Weights of a small mixture-of-experts language model, trained from scratch on English Wikipedia.
Size: 10 layers, width 256, vocabulary 9349, 111M parameters.
Experts: 256 experts in each of 8 layers, a shared expert of 192 neurons.
Training: a variant of SOAP for the experts, 739M tokens.
Below are experts of layer 2 (counted from 0) of a mixture-of-experts language model. Rows are named router (the router's row for the expert), gate (a neuron's input weights, with its number), up (a neuron's input weights, with its number), down (a neuron's output weights, with its number) and show model dimensions 0-255. Each number is 128 + 32 x the weight over its row's rms, rounded and kept within 0 to 255.
Before each expert's rows: "mostly gets" lists some tokens that are sent to it at least half of the time; "comes before" lists some tokens at least twice as common just after its tokens as in all text. This comes from a sample of Wikipedia text that the model never trained on. Tokens count by the router's weight.

# expert 51
mostly gets: " j", " Total", " stand", " official", " Phylum", " Clade"
comes before: ":", " name", " of", "ered", " votes", "s"
router [148 153 161 107 165  88 110  85 177 143 134 129  87 136 168 147 118 186 140 122  96 126 114 184  48  91 158 135 133 129 109 156 104 136 171 132  86  87  81 155 191  74 146 156 181 132  93 154 157 115 110 139  95 147  72 130 124  83 117 113 103 124 129 123 126 133 114 125  94 142 176  86 123 106 146 109 129 173 101 111 129 214 130  99 135 135 104 131 153  64  96 163  89 154 117  75 161 127 130  39  73 115 160 114 135 126  80 159 128 114 149 141 100  45 169 108  80 171 137 193 143 123 130  98 171 110 180  88 155  95  98 147 126 155  42 148 172 115 115 164 142 191 114  91 126 146 112 120 130 148  42 163 106 154 119  80  76  99 158 122  76 150 118 148 132  88 136 155 177 195 136 135 129 143  98 133 129 136 148  84 123 144 118  82  88  82 164 123 106 144 195  89 136  99 150 149 133 150 110 135 132  94 141 121 140 144 159 118 121 132 151 132 142 124 119 156  77 134  85 107 135  76 122 134 179  71 132  78 188 127 105  74 119 137 134 187 130 153 163 115 143 132 138 117  27 113 100  93  96 182 155 153 153 147 108 154]
gate0 [ 90  88 177 159  94 157 152 132 127 188 138 109 147 141 160  58 157 145 126  99  95 135 100 151 124 111  94 117  64  70 158 140 119  82  47 123 125 156 101 117 141 131 148 139 157 178 111 199 153 184 125 139 121 196  61  80 137 112 107 195 144  82 124 145 132 124 154 120  80 100 162 198 145 173 136 100 131 109  99 150 128 131 169  96 107 116 159 129  81  85 166 142 140 131  77 126 162 153 131 134 113 134  75 144 151 141  76  57 148 162 119 115 174 149 112 154 127 161 155 167  99  92 106  83 118  96 134  47 166 144 124 163  92 128  82 102 143 102  39 103 111 100 124 110 122 124 105 146 102 192  87 138 146 113 128 118 169 118 172 123 111 123  85  95 126  96  86 107 199 136 104 146 130 149 103 145 158 175 142 163 131 114  41 140 150 136 137 113 121 123 114 211 132 113 115 157 107 173 103 148 138 160 121 125 155 119 134 160 147 116 197 126 115 134 149 109  82  66 109 138 135  66 137  90  60 125 158  86 174 123 163 198 116 126 123 129  81  97 111 168 118 130 136  99 121 145 102 116 163 139 175 121 126 207 116 115]
up0 [ 82 101 150 160  78 170 139 135 132 172 124 102 157 147 164  54 153 141 118 100  83 130 106 126 115 125  94 115  62  78 156 136 126  84  63 118 119 151  93 130 167 124 144 141 122 186 108 184 144 187 130 151 133 182  89  95 125 103 114 208 165  75 138 142 122 129 149 131  95 108 146 200 146 165 120 103 124 110 100 176 142 106 165  88 109  95 148 132  90  86 173 143 131 139  63 136 172 164 134 127 115 135  92 145 152 157  86  64 135 167 123 108 169 131 104 144 110 182 166 171  98  84 105  99 113 105 123  73 156 135 123 175  87 127  87 106 141  92  50 104 115  95 117 111 125 120  96 152 103 188  92 148 145 113 124 103 168 117 159 138 107 120  86  93 118 109  88 112 185 133 117 151 117 143  88 178 161 159 148 157 117 115  57 140 134 123 134 103 126 130 124 196 126 123 123 148  92 180  89 148 131 188 122 105 170 107 126 170 151  99 199 121 112 121 155 111  62  70 124 138 171  41 135  93  46 121 158  91 138 134 150 193 123 124 124 120 105  97 116 168 101 138 138  96  81 141  98 106 177 148 173 131 119 198 128 145]
down0 [126 101 131 136 135  75 153 145 136 143 118 161 151 195 104  65 136 120 123 142 147 174 111 120 152 140  57 128  81 105 152  92 204 106 194 104 106 215 127  87  98 171 129 111 131 123 148 185  80  96 121 140 163 161  84 116  81 146 159 149 203  99 151 114 161 104 140 177 105 121 135 142 102 109 158 154 126  99 115 134 157 138 148 130  95  78 146 129  69  85 140 116 167 114  83 110 109 113  49 114 121 137  92  87 187 100 146 125 154 186  61 119 117 150  68 151 135 160 125  99  89 109  73 114 177  98  99 104 155 172 105 154 164 162 101 127  75 115 132 118 112 127  91 132 105  95 143 132 141 195 113 139 167 164 138 153 195 135 136 126 134 107  99 126 111  93 155 156 101 102 101 149 106 109 151 130 111 206 163 126 170 110  55 115  47 137 139 133 132 199 155 197 149 110 176 181  82 162 140 157 141  99  46 116 116 127 107 155 147 119  98 154 132 134 135 141 117  96 112 139 104 110 130 139 134 126 123  78 125  83 108 138 140 143  63 169 113 109 108 117  96 191 154 102 124 180 128 124 139 105 148 172 127 157  62  95]
gate1 [140 139 137 138 115  59 137 153  81 123 115 136 160 173 133 125 108 177  93 176  92 104 119  99 127  81 142 125 131 167 116 155 159 172 152 157 116 129 118 114 143 188  98 147 144  86 136 101 107 109 124 126 158 137 109 177 148 112 134 177  29 139 111 139 143 127 136 176  95 118 127 104  63  76 161 113 172  87  81 108 132 140  97  61 181  95 135 135 129  98  73 135 209 170 109 126 116 192  84 102  92 145 113 121 130 167 122  84 158 141 122 142 101  96 122 101 108 188 166 167 124  86 128 133  95 157 124 184 151 185 102 104 153 164  79 125 136 139 143 119 117 167 147 149 134 155  73 130 137  75 161  71  76 119  87 158 126 128 140  83 101 104 131 208 141  99 165 130 203 132 109  93 109 120 175 185 157 144 133  63 116 147 202 106  96 110 114 163 144 112 132 137 112 105 109 196 138 165 152 147 117 139 141 149 160 134 105 111 124 155 153 138 147  92 135 188  38 140 116 128 125 149 127 109 135 101 119 107 144  82 159  65 141 102 143 143  97 146 161 147 177 177 182 106  76 203 118 103 122 147 155 135 165 187 163 158]
up1 [134 142 122 133 112  75 144 138  82 128  79 134 163 171 148 111 113 191  93 160 111  97 122 104 132  72 119 125 136 163 117 132 155 153 135 177 107 114 148 127 168 185 101 136 129  75 166 103  96 100 131 120 150 115 107 162 128 111 123 187  35 140 120 147 145 127 143 171 108 131 111 116  80  79 128 116 159  72  97 118 119 122  88  58 180  81 125 128 119  96  98 128 184 168 118 148 118 180  89  84 113 153 129 135 112 176 134  66 151 125 145 124 111 100 100 110  96 193 166 165 108 103 142 146  88 134 113 178 160 196  75 134 127 151  74 111 138 132 159 105 128 187 129 141 156 164  86 112 152  77 153  86  71 144  70 145 111 136 121 102  87  88 124 205 135 126 165 140 185 138 128 115  93 131 163 171 147 151 174  57 121 146 180 110  79 108 105 122 157 108 123 131 111 109 100 186 124 173 116 152 115 148 149 140 169 108  70 111 129 154 157 136 148  66 147 193  27 155 113 111 119 128 146 130 131  90 130 117 143 126 150  57 128 105 129 154  91 118 161 146 144 178 175 101  82 206 101  87 127 157 154 153 137 188 162 150]
down1 [146 121 148 138 132 143 118 146 115 202  91  78 132 133 146 123 153  97 156 115 118  75 149 147  70  64 115 110 149 124  87 140  61  83 139 141 134 101 147 164 165 160 137 134 173  90 101 100 154 130 171 166  84 126 160 150 150 139  93 144 133 154 113 111 198 119 130  95 128 168 144 157 122 115  93  73  79 111 139 125 145  91 175  58 124 108 154 138 115 172 163  86 136  90  80  90 100 115 103 119 169 110 192 100 151 177 107 127 127 121  85 128 177 148  98  95 146  96  58 118  71 169 140 147 103 120 121 139 131 160 220 173 153 134  73 129 141 132 164 155  97 154 117  69 147 106 114 137 137 105 126 109 177 155 115 114 132  81 119 128 126  97 133 126 115 159 171 104 145  90 156 140 198 193  97 120 149  75 138 106 156  92 147 138 122  95 113 160 106 112 171 106 124  97 141 124 161 132  82  97 107  98 105  81 106 173 165 104 153 171  61 169 130  76 168 162 115 119  42 120  94  69 154 202  91 139  92 165 136 155  98 114 195 106 126 122  86  90 126 178 109 153 154 104 153 118 105 197 103  99 115 116 133  63 171 115]

# expert 241
mostly gets: " Cy", " Sy", " Turn", " Cow", "loyd", " Chamber"
comes before: " |", " |\n", " was", "See", "–", "ria"
router [131 151  76  85 188 123  95 143 186  97 164 129 145 115 159 115  61 163 132 101  76 106 124 174  67 181 193  78 122  91  96 194 112 182 127 131 149 146 125 150 136 148 129 130 156 105  83 153 147 133  88 174 131 160  92 108 190 130 129 144 135  66 119 169 120 127  84  87 108 100 167 119  95 120 161  99 141 175 142 112 171 179 172  79 142 122 135  94 105 104 110 117 119 163 150 101 119 126 163  70  95 159 127 124 160 131 130 132 114 139 197 171 150 129 149 128  77  92  85 126 137 128 169  64  85 107 107 129  84  68 113 123 114 131  96 155 187 128 122 132 149 105 106 116  98 104 161 169 123 162  94 144 130 125 150 135 138 123 183  65 100 172 107 128 132  86 111 128 147 136 165 103 133  94 123 197 182 108 114  81 149 161 134 115 100 115 164 189  86 121 131 153 150  71 154 111 135 154 116  77 145 119 139 187 148 160 141 168 108 123 204 112 170  77 142 158 117  96 139 137 148  95  98 124 128 122 170 156 144  83  75  87 102 179 133 144 151 171 179 158 209 107 128  81  53 129 132 125 139 119  52 152 144 126 119 174]
gate0 [133 172  93 177 109 141 120 175 168  74 131 181 109 122 116 146 128 164  94 203 140  79 108 199  54 151  84 104  84 140  56 145 104 139  86 111  94 106 135  56 161 142 106 173 164  82 125 195  94 152 154 154 158 163 116 212 102 105 135 141 142 114 113 155 119 130 115 137 212 136 165 125 130 164 159 136 115 132 131 107 185  95 129  50 161 136 120 144 190 133 105  82 143  60 148 128 124 141 103 101 157 123 127 121 129 120  84 112 113  84 117 138 137 153  97 117 135 127 138 146 137 123 179  57 118  81 131 109  75 129 128 139 117 197 105  94 128 148 105 131 135 134 166 100 111  93 123 136 217 127 143 112 130  99  82 121  65 151 151 156  83 159 197 112 129 135 129  73 114 160 119 175 175 139  93 144 123 124 121  86 158 103  86 155 171 101 119  74 143 102 146 184 131 117 128 148 152 102 116 140 134 126 143 134 185 103  61  75 141 120 151  95 187  89 131 114 171  83 111 102 107 135 133 153  96 146 158  96 164 125  68 111 110 129 148 154 161  94 149 135 150 157 136 149 122  96 157 141  67 115 125  92 127 213 128 129]
up0 [120 144 110 201 136 157 141 193 146  97 115 124 120 150 139 139 127 148  79 182 125 108 118 192  63 149 113 115 115 127  59 121 100 100  88 117 161 107 165  77 135 135  94 137 140  87 131 181 107 149 150 131 130 129 107 201 131 113 157 180 145 136 125 129  88 141 105 147 220 132 169 148 153 161 174 140 123 116 153 125 180 103 153  82 192 102 109 128 139 141  84 108 162  77 136 163 112 143  78 108 142 102 128 122 114 135 110  86  85 120 102 118 162 179  88 133 154 113 113 114 140 114 183  53  69 113 110 126  83 133 113 170 144 163 105  81 119 124 146  97 123 121 147  94 134 107 125 135 208 160 129  61 149  84  99 153  93 189 149 182  78 174 162 111 101 168 126  80 114 128 144 181 162 123  87 143 135 141  99 110 138 100  81 175 174  93 134  77 143 112 115 190 119 115 132 124 148 104 151 117 122 142 150 132 156 109  72  73 130 115 162  93 203  79 143 113 160  70 130  64  95 136 144 154  91  89 206 106 140 132  55  93  93 129 109 124 165  95 108 116 162 155 126 133 144 100 144 146  96  87 112 139  91 199  95 117]
down0 [121 147 148 132 123 135 148 172 111 122 162 133 127 143 122  63 156 106 152 148 120  62  96 161 170 135 138 118 121 188 114 100 128 114  57 103  60 105 193 129  97 123 145 114 195 169 191 129 117 146 171 112 111 114 114 151 167 145 133 172 129  98  84  96 124 136 119 121 145 112 113 120 152 173 149  90 122 139 134 107  71 111 174 117 117 124  73 149 196 129 119 153 155  88 148  75 137 125  90 104 120  62  95 135  97 161  70 148 129  97  92 151 122 136 121  67 193 148 150 178 143 115  75 137 133 134 112 110 106 125 180 146  84 128 143  82 142 131 135 122 157 154 110  78 155 139 182  69 131  91  85 172  99 100  99 103 175 166 132 150 108 154 197 104 184 119 157 159 144 115 171 179 150 142  77 129 122 125  92  59 165  87 123 159 126 193 133 130 117 161  87 188  84 104 179 108 114  74 124 140 155  97 148  92 100 173  82  67 151 138 103 103 162 152  79 128 126  92 137 162  97 144  78 189 120 135 112 154 141  75 107 147 158 171 147 136 140 116 157 148 158 128 160 100 101 182 136 163 174 130 120 142 197 170 202 117]
gate1 [120  30  83 161 154 122  99 133 123 160 122 142 119 141 137 166 156 171 131  81  92  77 123 102 100 102  85 130 115 126 120 176 150 104 153 102 117 127 122 116  94  89 104 145 117 128 129 121 122 125 102 171  90 107 105 143 157 152 146 115 156 123 135 180 122 126  86  58 137 130 111 114 114  54  73  86 150 149 139  89 139 172 198 158 167  79  64 138 169 133 157 179 111 149 104 117 125 138 141  57  92 181 139 101 131  78 160 139 124 113  87 140 136 114 146 121 141 105 110 142 147 128  79 147 134  59 175  70 130 125 104 138 106 100  63 137 119  43 119 100 168 121 114 114  96  81 124  89 204 150  93 157 101  89 125 124 149 148 197 106 157 160 151 111 165 133  67 115 150 125 103 125 149 113  91 109 166  80 177 128 165 152 158 102  64 111  98  90 147 134 132 174 126  92 120 155  92 146 143 162 132  91 113 184 110 155 112 139 184 132 136  77 155 155 113 156  27 175 156 100 197  72 126 122 114 144 143 114 124 112 128 131 126 122 208 152 128 187 126  92 131 132 165 154 109 131 150 143 107 181  73  84 126  86 170 148]
up1 [ 97 100 105 109 137 168 127  95  51 137 103 101  83 116  66 141 154 146 105 160 104  37 108  49  83 158 133 142 146 167 179 135 157 156 104 125 122 111 146 162 111  87  92 115  74 148 108  59 136 112 136 117 109 127 158 138 165 123 144  99  78 209 108 187 125  94 122  99 168 141 123 167 180  98 123 119  95 101 102 102 151 121 183 130  93 150 124  65 154 141 175 119  92 106 165 152 126  99 147 125  90 142 150 173 158 146 172 155 176 169 128 146 132  82 170 197 139 142 156 111 137 115  63 147 112 153 100  89 174 111 194 145 167 126 144 170 151 114 117 144 186 143 100 116 179 144  85  73 122 155  98 121 133  67 105 140 156 123 116 105 172 161  82 125 134 131 116 160 143 115 141 127 168 156 149 156 165  67 163 104 102 146 110 107 112 136 136 140 138 138 119 127  92 186 119 153 147 149  76 147 111 118 130 119 110 184 173 157  82 154 167 150  83 141 131 141  65 154 135 143 186 116 102  97 142 142  56  83 133  84 152 133 142 239 118 121 117 124 165 102 141 120 162 136 119 157 189 117 129 148 148  60 127 135 163 165]
down1 [139 132 112 109 115 109 118  54 104 143 136 147 150  93  93  90 144 112 113  99 122 111  53 114  97  93  98 111 111  79 134 105 120 148 176 158 136 106 137 160 110 173  75 158  99  93 127  94 146 110 133 123 121 139 134 110 123 174  54  60  33 141 142 127  86 134 196 143  97 126  96 135  88 113 105  60 116  88 141 127  99  80 133  71  81  92 127  84 109 172  71 109 110  76 152 181 151 141 153  84 116 111 113 135 133 126 147  72 124 109 128  88 164 112 157 116 114 138  98 113 105  98  54 118 174 115 106 190 124 161 150 154 111 149 142 135 139 118 106 131 116  84 136  41 105 115 111  87 136 150  95  80 136 167  80  82 124 120 158 129 165 180 130 103 137 106 149 160 143 107  81  72 120 118 130 143  89 153 153 115  90  85  64 125 127 164  95 133 126 146 123 101  82 117 118 199 113  87 148  53  97 174 175  88 143 119 137 146 137 182 134 149 138 149 171 103 150 107  84 102 100 135 129 167 156  94  65 116 150 156 142 188 157 106 152 110 143  95 169 159 137 152  94 161  88  79 134  87 118  76 165 101 138  89  70 186]

# expert 2
mostly gets: " SR", " Lo", "°E", " River", " Russia", " Ro"
comes before: ",", "\n", " JPL", ".", " States", ".\n\n"
router [120 146 149  67 115 105 100  85 166  97 164 163 112 118 186 146  96 202 122 141 101 111 108 139 120 145 192 106  72 152  90 192 133 141 164 142 114 117 129 178 156 110 126 162 133 142 107 149 128  94 138 157 170 154  89 142 170 120 100  95 132  71 105 222 153 107 102  94  77  68 197 140  99  68 174 104 133 185 157 118 198 196 168 105 115 147 168 158 163  50  60 148 137 169 109  90 140 147 115 109 105 116 153 163 127 110 120 158 140 162 139 166 106 127 128 111  85 107  97 167  96 157 186 101 115  94 178  92  80  89  97 123 123 141 100 123 167 128  82  98 188 157 142 114  82  91 154 159 113 128 124 152 122 146 124 113  91  87 174  77  91 176 140 135 148 108 128 145 185 152 108  91 174 102 141 139 149 134 133  86 160 164 114 140 116  97 154 137 109 152 202 134 170 132 111 158 128 136  81 119 114 101 149 173 133 158 122 164 139 127 128 120 186 113 130 173 117 117 128 146 141 112  76 113 125 114 123 190 173  98  95  96 134 165 162 132 112 169 174 198 175 123 124 127 130  68 140  94 133 175 107 149 149  99 114 185]
gate0 [193 123 104 158 135 106  89  97 136 154 211 163 142 124 155 133 119 130 124 128 124  51 114 146  92 205 148 161  92 169 170 174 120 157 122  78 145  95 126 176 165  91 156 124 202 136 129 181 139 111 122 166 131 124 114 136 166 101 135  80 114  49 108 184 135  96 102  93  37 132 125 108 150  97 132 120 142 123 124 107 121 147 141  88 108 139 103 159 166 140  98 149  95 100 136 119 105  97 105 116 101 170 120 143 133 149 144 162 104 112 152 158 117  99 111  74 113  88 148  60 147 162 198 115 130 119 126 107 115 129 101  44 111 212 103 157  77  79 155 120 121 168  80 118  90 123 134 158 105 165 121 146  95 106 152 112 137  86 118 113  63 118 124 164 156 107  95 185 149 132  72 121 178  82 125  90 105 154 137 111 139 135 154 102 129 127 186 156  98 213 174  78 190 121 145 135  95 191 133 125 168 109 146 136 148 149 170 178 143 158  93 153 174  64 157 112 163 101 103 151 188 127  82 124 134 111 122 123 131 150 118 114 163 184  95 147 148 152 160 167 131 107 130 116 116 159 184  89 104 101 148 183 154 135 132 142]
up0 [169 157 125 113 167 149 123 101 174  60 132 106 145 122 135  94  64 110 200  76 100 114  93 149  92 123 168  70 139 124 130 174 120 137 150 112 182 102  93 123 143 129 179 138 142 148  96  55 155 146 118 116 175 206  84  96 147 134 118 139 132 123 113 136 139 151 116 116 100 120 111  79 106 137 110 178 140 125 114 137 187 174 153 115 109 101 115 140 149  85 128 134 100 168 143 109 192 154 197  96  95 151 119 104 169  75 140 110 165 123 145 176  82  56 135 174  98 139  91 179 159 136 111 116 137 205 161  90 152 130 104 160 129 112 153 153 138 108  72 164 185 132 106 183  65 141 142 135 126 139  97 141  93 151 163 103  94 143 147  68 141 156 146 116  78  70 117 132 162 169 110  83 162  90 157 141 148  56 144 101 152 166 149  88 116  63 128 158 173 111 155 102 137  80 161 149 155 110 144 129  75 131 160 121 101 126 106 152 146 133 185  72  96 100  71  82 104 136  93 120 152  78  96 125 138 153 160 105 125  92 107 107 129 103 164 144 155 176 132  82  96  88 162  93  87 107  87 101 148 184  71 139 179 127 136 135]
down0 [152  88 116 101 155  82 150 161 102 148 141 111 137 198 176 136 103 114  87 136 151 117 119 120 120 148 152  96 154 161 149 116 184 106 150  88  87 129 115 130 171  48 149  87 139  44 142  89 176 116 107 109 150 202  68 169  84 108 161  98 159  97 117 134 131  93 112 115 110  95 112 168 110 105 141 141 148 165  60  91  95 196 135 156 116 128 131 108 115  80 108 115 144 109 179  93 175 130 126 134 125  71 110 103 153 123 170 133 101 194 148  98 188  86 127 133 120 111 106  92  96 113 172 171 145 148 116 154 200 122 141 119 170  78 153 191 122 118 139 128 113 164 117 127 147 107 139 120 171 181  94 124 139 146  90 157 128 180 162  76 105 171  87 140 167 120  88 101 117 102 163  63 109  60 147 119  89 142 118 120  87 166 114 155 143 137 123  99 132 123 100  93 130 163 119 183 109 153 119  80 185  95 111 149 104 186 158 134 170 124 115 125 152 131 176 141 135 147 111 137  84 119 141  78  94 123 117  84 153 119 114 182  82  85 124  88 142  83 160 168  89 159 106 227 189 117 103  91 162  74 139 100 147 130 169 114]
gate1 [124 184 155 187 149 166 140 120 128 140 120  99  82 107  88 113 130  49 157 120 114 143  87 103 140 168 141  74 120 151 146 151 133 136 180 134 148  78 124 163 187 141  90 151 114  95 143 185 196  87 135 159 137 156 119  85 107 127 117 135 115  75 153 167 171 140 112  91  99 169 137 160 156 106 118  81  96 157 132  45  95 115 149 141 131  16  76 118 169 107 157 135  86 137 131 110  86 186 171 102 137 142 162  90 126 156 124  94 187 166 156 173 109 153 149 151 129 102 112  80  89 180 143  86 163 166 127  83 143 144 118 122 112 143  97 115 136  94 167 156  98 111 127  70 159 104 152 170 179 115 150 116  94 124 131  84  79 127 105 184 136 119 110 135 114 125 113 145 197 147 109  78 147 123 120 160 143  89 169 148 138 119 104 101 168 107  97 130  97 116 160 136 146 169 153 115 146 152 147  90  93 131 149  99  86  96 113 168 152 155 173 135  94 153 134 186 157  94  90  86 135  92 119 162 143 140 215 141 159 106  74 132 138 225 192 114 167 139 141 136 101  96 163 177 130 147 135  75 149  68 115 150 122  98 118 142]
up1 [ 93 138 162 188 102 130 163 121 119 160 105 126 115  94 110  85 159 151 165 148 150 107 139 107 148 152  99 124 148 107 131 106 173 115 113 153 114 102 167 117 117 191 163 127 121  64 125 114 110 153 145 159 180 107 150 109 101 116 159 151 178 169 160 148 132 129 172 143  43 147 121 197  91 130 119 153 150 178 147 100 144  82  75 129 141 112  68  58 135 145 156 134 131 119 137 107  26 136 145 162 139 134 118  98 115 170 106 117 137 142 149  93  93 136 167 109 122 212  78 163 108 149 121  89 158 118 150  82 193 158 151 146 107  99 123 137 110 203 175 130  94  78 225  86 163 100 198 138 149  77 187 154 123 108 115 115 156 145 110 163 196 109 142  73 101 140 123 103  60 119 153  90 156 156 132  77 108  66 163 137 114 145 167 140 133 136 122  99 184  98 133 163 147 134 154 135 143 129 101 126 134 105 133 111 107  89  94 113 179 112 101 139 103 180 133 175 207 121 121  91  60 154 151 162 128 105 134  87 124 122  91 117 139 106 136 149 111  90 100  75  87 103  96 165 169  92 135 169 140 108 119 102 115  89  85 129]
down1 [106 100  38 132 125 167 138 116 168 124 130  71  89 171 171 126 105  64 122 187 107 111  88 133  71 141 129 139  90 147 136  80 118  95 170 162  87  93 167  99 131 142 157  82 129 108 130 130  76 166 154  95 125  73  59 110  95 146 115 106 116 115 124 142 116 120 150 133 180 139  87 106 160 108 133 188 114 118 162 108 147 166  88 141 184 180 101 176 120  95 109 166 139 130  93  85 172 128 178 122 118 113 158 129  62 152 168 145 103 121 124 119 125 161 136 118 131 102 192 138 121 124 139 141 147 179 127 107 118 129  99 133 112 173 102 124 138 125  70 130 109 161 168 100  95 154 105  92 199 141 162 178 175  27 118 164 130 150 145 100 177 107 168 141 126  88 115  90 192 140 199  94 155 108 107 100 140 164 170 120 148 100  70 219  91 109 118 120 111 162 140 162 106 125 111  85 142 105 144 139 165 141 144 131  80 155 162 123  91 139 167 180 175 159 106 130 164 175 176 103 144  97 187 102 147 125 147 181  87 100  96 133  88 119 135 167  91 146  97 128 110 178 146 160 127 183 140 117 111 135 125 123 129 195 122  83]